{"n_experts": 128, "activation": "swiglu", "router_score": "softmax", "routed_scale": 5.66, "vocab_size": 8192, "init_mimetic": 0.7, "optimizer": "soap_variant", "batch_tokens": 65536, "train_tokens": 425300000}
Below are experts of layer 7 (counted from 0) of a mixture-of-experts language model. Rows are named router (the router's row for the expert), gate (a neuron's input weights, with its number), up (a neuron's input weights, with its number) and show model dimensions 0-79. Each number is 50 + 15 x the weight over its row's rms, rounded and kept within 0 to 99.
After each expert's rows: a language model's description of what the expert responds to. This comes from a sample of Wikipedia text that the model never trained on.

# expert 20
router:40 59 52 22 46 53 71 56 56 58 59 66 26 40 37 29 59 67 54 61 48 59 75 70 49 72 37 77 52 24 61 71 61 59 61 38 40 35 60 69 75 20 75 55 34 28 68 71 70 73 66 78 37 46 64 35 27 52 67 50 55 66 32 53 28 64 08 55 49 43 59 41 33 58 76 78 47 46 60 64
gate0:41 31 84 64 65 64 30 81 35 70 35 63 30 83 72 34 45 57 57 56 48 53 58 49 48 54 55 56 23 68 66 51 22 70 63 41 40 43 81 30 31 56 35 46 85 47 38 46 63 84 57 48 47 56 38 56 55 88 55 47 35 58 69 63 33 54 61 70 46 60 52 35 16 53 62 19 57 73 46 64
up0:40 54 25 27 29 45 63 31 40 61 63 52 32 33 36 73 65 50 52 28 71 55 27 44 79 64 54 57 74 22 30 51 82 54 40 58 54 57 22 58 51 34 60 60 36 66 38 62 51 18 61 44 39 36 35 74 33 25 30 34 60 34 40 40 82 49 37 53 55 44 60 86 64 21 26 67 41 46 39 43
It responds to: Plant and species descriptions

# expert 62
router:47 67 33 18 58 48 62 51 68 51 67 63 49 49 40 42 47 52 44 73 57 53 57 55 40 67 36 68 76 41 51 44 66 48 59 51 33 46 43 86 62 32 78 49 66 30 62 75 57 62 62 68 27 43 54 32 36 57 82 53 49 52 40 58 51 49 23 77 36 56 65 38 49 38 79 62 58 21 56 55
gate0:70 64 54 31 50 56 44 65 77 46 56 57 48 37 41 39 32 43 58 60 65 60 34 37 32 45 29 48 52 36 47 83 55 59 14 54 37 55 41 54 35 37 70 59 55 35 60 54 46 34 68 46 40 27 55 43 28 49 51 48 52 26 29 36 49 60 39 70 48 49 59 36 62 74 56 40 74 61 27 39
up0:39 61 62 38 62 71 27 65 82 53 50 54 68 40 41 50 58 36 67 64 44 62 31 31 32 54 47 40 40 47 67 72 55 45 26 49 50 50 59 47 48 40 74 52 50 50 75 44 36 47 63 43 12 16 58 44 51 42 62 61 51 11 32 31 56 46 43 51 56 43 50 43 81 63 69 35 46 63 26 54
It responds to: Abstract and technical nouns

# expert 59
router:57 61 50 38 25 45 58 37 46 68 38 77 50 35 47 63 52 39 27 67 45 47 85 53 43 66 55 82 78 41 27 56 64 56 48 47 47 23 44 69 54 32 64 33 52 43 61 59 83 59 40 74 40 64 44 60 43 51 66 50 36 51 35 57 36 67 30 66 71 57 75 49 62 42 48 53 40 22 60 63
gate0:41 52 35 65 47 68 50 03 64 29 65 53 79 49 43 39 77 58 30 56 45 31 37 57 38 32 47 70 52 79 50 57 45 46 56 57 49 39 49 73 28 52 32 72 48 45 35 41 52 47 74 25 39 55 70 38 34 26 35 43 60 22 89 47 67 42 52 46 55 32 54 57 52 56 51 66 81 86 78 65
up0:52 11 82 40 54 37 35 68 38 44 50 19 46 53 32 40 81 53 40 37 73 54 40 46 70 81 72 52 19 57 87 50 69 38 29 43 35 40 49 34 23 07 35 24 65 56 18 26 53 20 52 20 54 36 23 46 61 44 30 45 39 56 61 32 62 40 42 33 40 41 44 58 54 57 50 51 61 61 31 44
It responds to: Line breaks in tables

# expert 19
router:44 60 36 28 20 38 77 53 49 58 73 61 60 59 21 38 40 46 40 68 62 41 58 52 59 56 33 70 50 39 38 50 54 33 66 68 34 34 42 61 63 55 65 24 68 35 71 47 65 59 55 80 11 53 41 63 45 48 68 65 52 61 33 59 32 57 18 68 57 59 60 38 46 47 56 52 46 49 59 61
gate0:62 42 58 37 49 47 44 64 26 37 67 40 62 64 31 47 62 69 38 35 50 66 44 34 32 54 76 48 47 62 83 50 37 44 74 80 59 24 47 42 27 72 24 78 63 32 51 48 54 52 51 57 21 35 46 72 37 71 43 41 27 33 33 67 27 49 26 20 54 11 74 44 70 62 69 38 45 33 52 68
up0:47 43 72 57 15 59 48 35 39 66 47 64 34 61 87 57 55 58 79 49 52 57 38 43 76 63 51 48 52 46 61 49 53 53 44 59 71 37 52 41 48 54 39 53 66 46 40 35 47 43 45 47 55 47 66 67 63 37 59 52 38 47 45 42 48 54 68 44 56 68 46 21 66 60 65 62 37 51 53 47
It responds to: Centuries and historical dates

# expert 25
router:41 37 45 39 39 45 72 51 53 51 57 63 21 43 29 41 44 65 37 56 40 73 55 68 48 47 52 84 51 17 28 44 53 51 47 63 55 55 41 69 39 18 73 44 53 17 64 50 84 75 84 54 35 16 40 53 50 54 62 53 34 39 24 43 45 73 48 63 64 57 67 46 65 45 65 49 46 43 51 48
gate0:48 21 47 62 61 66 53 75 40 38 22 57 38 35 63 45 36 66 68 43 77 41 54 60 30 45 25 48 37 68 31 49 58 36 74 34 60 39 67 57 38 53 40 58 41 43 70 53 57 57 52 48 64 17 37 43 40 63 73 23 72 33 49 28 33 54 37 46 68 44 37 35 70 50 51 61 60 20 34 61
up0:93 62 43 44 40 58 47 41 57 56 61 59 75 32 58 49 36 17 26 78 51 35 45 37 50 66 47 36 75 55 36 66 48 44 35 76 63 42 26 68 48 48 74 56 55 59 52 57 33 30 52 52 15 64 59 55 58 52 58 46 50 53 68 77 56 40 61 72 30 49 31 42 48 56 36 52 22 51 41 48
It responds to: Surname endings, Nordic names

# expert 4
router:53 61 25 44 39 38 66 34 38 64 47 68 35 47 42 52 61 52 31 61 57 57 69 75 72 55 38 72 65 34 40 60 41 50 56 67 40 47 47 53 71 48 58 35 47 23 62 62 77 60 67 70 22 33 65 52 27 65 86 47 62 31 46 49 52 60 36 40 66 58 52 64 63 29 72 45 50 33 56 46
gate0:38 59 54 58 32 55 44 53 71 30 61 84 25 69 56 53 40 33 46 58 53 69 53 45 49 48 41 52 44 57 27 64 55 31 32 45 52 51 41 45 46 66 49 35 61 29 86 72 35 39 83 52 06 52 83 73 00 41 68 29 32 72 30 21 63 52 31 41 54 48 70 61 54 54 61 33 29 33 44 91
up0:39 28 60 55 41 55 35 40 41 36 70 64 17 86 37 30 71 43 52 69 38 47 40 44 49 48 54 57 28 45 61 67 48 37 21 75 39 30 34 65 60 50 56 35 70 37 65 51 45 49 86 32 37 52 76 57 19 43 63 47 36 86 39 31 83 31 47 40 53 56 55 52 48 49 63 54 60 04 44 70
It responds to: Mid-word name pieces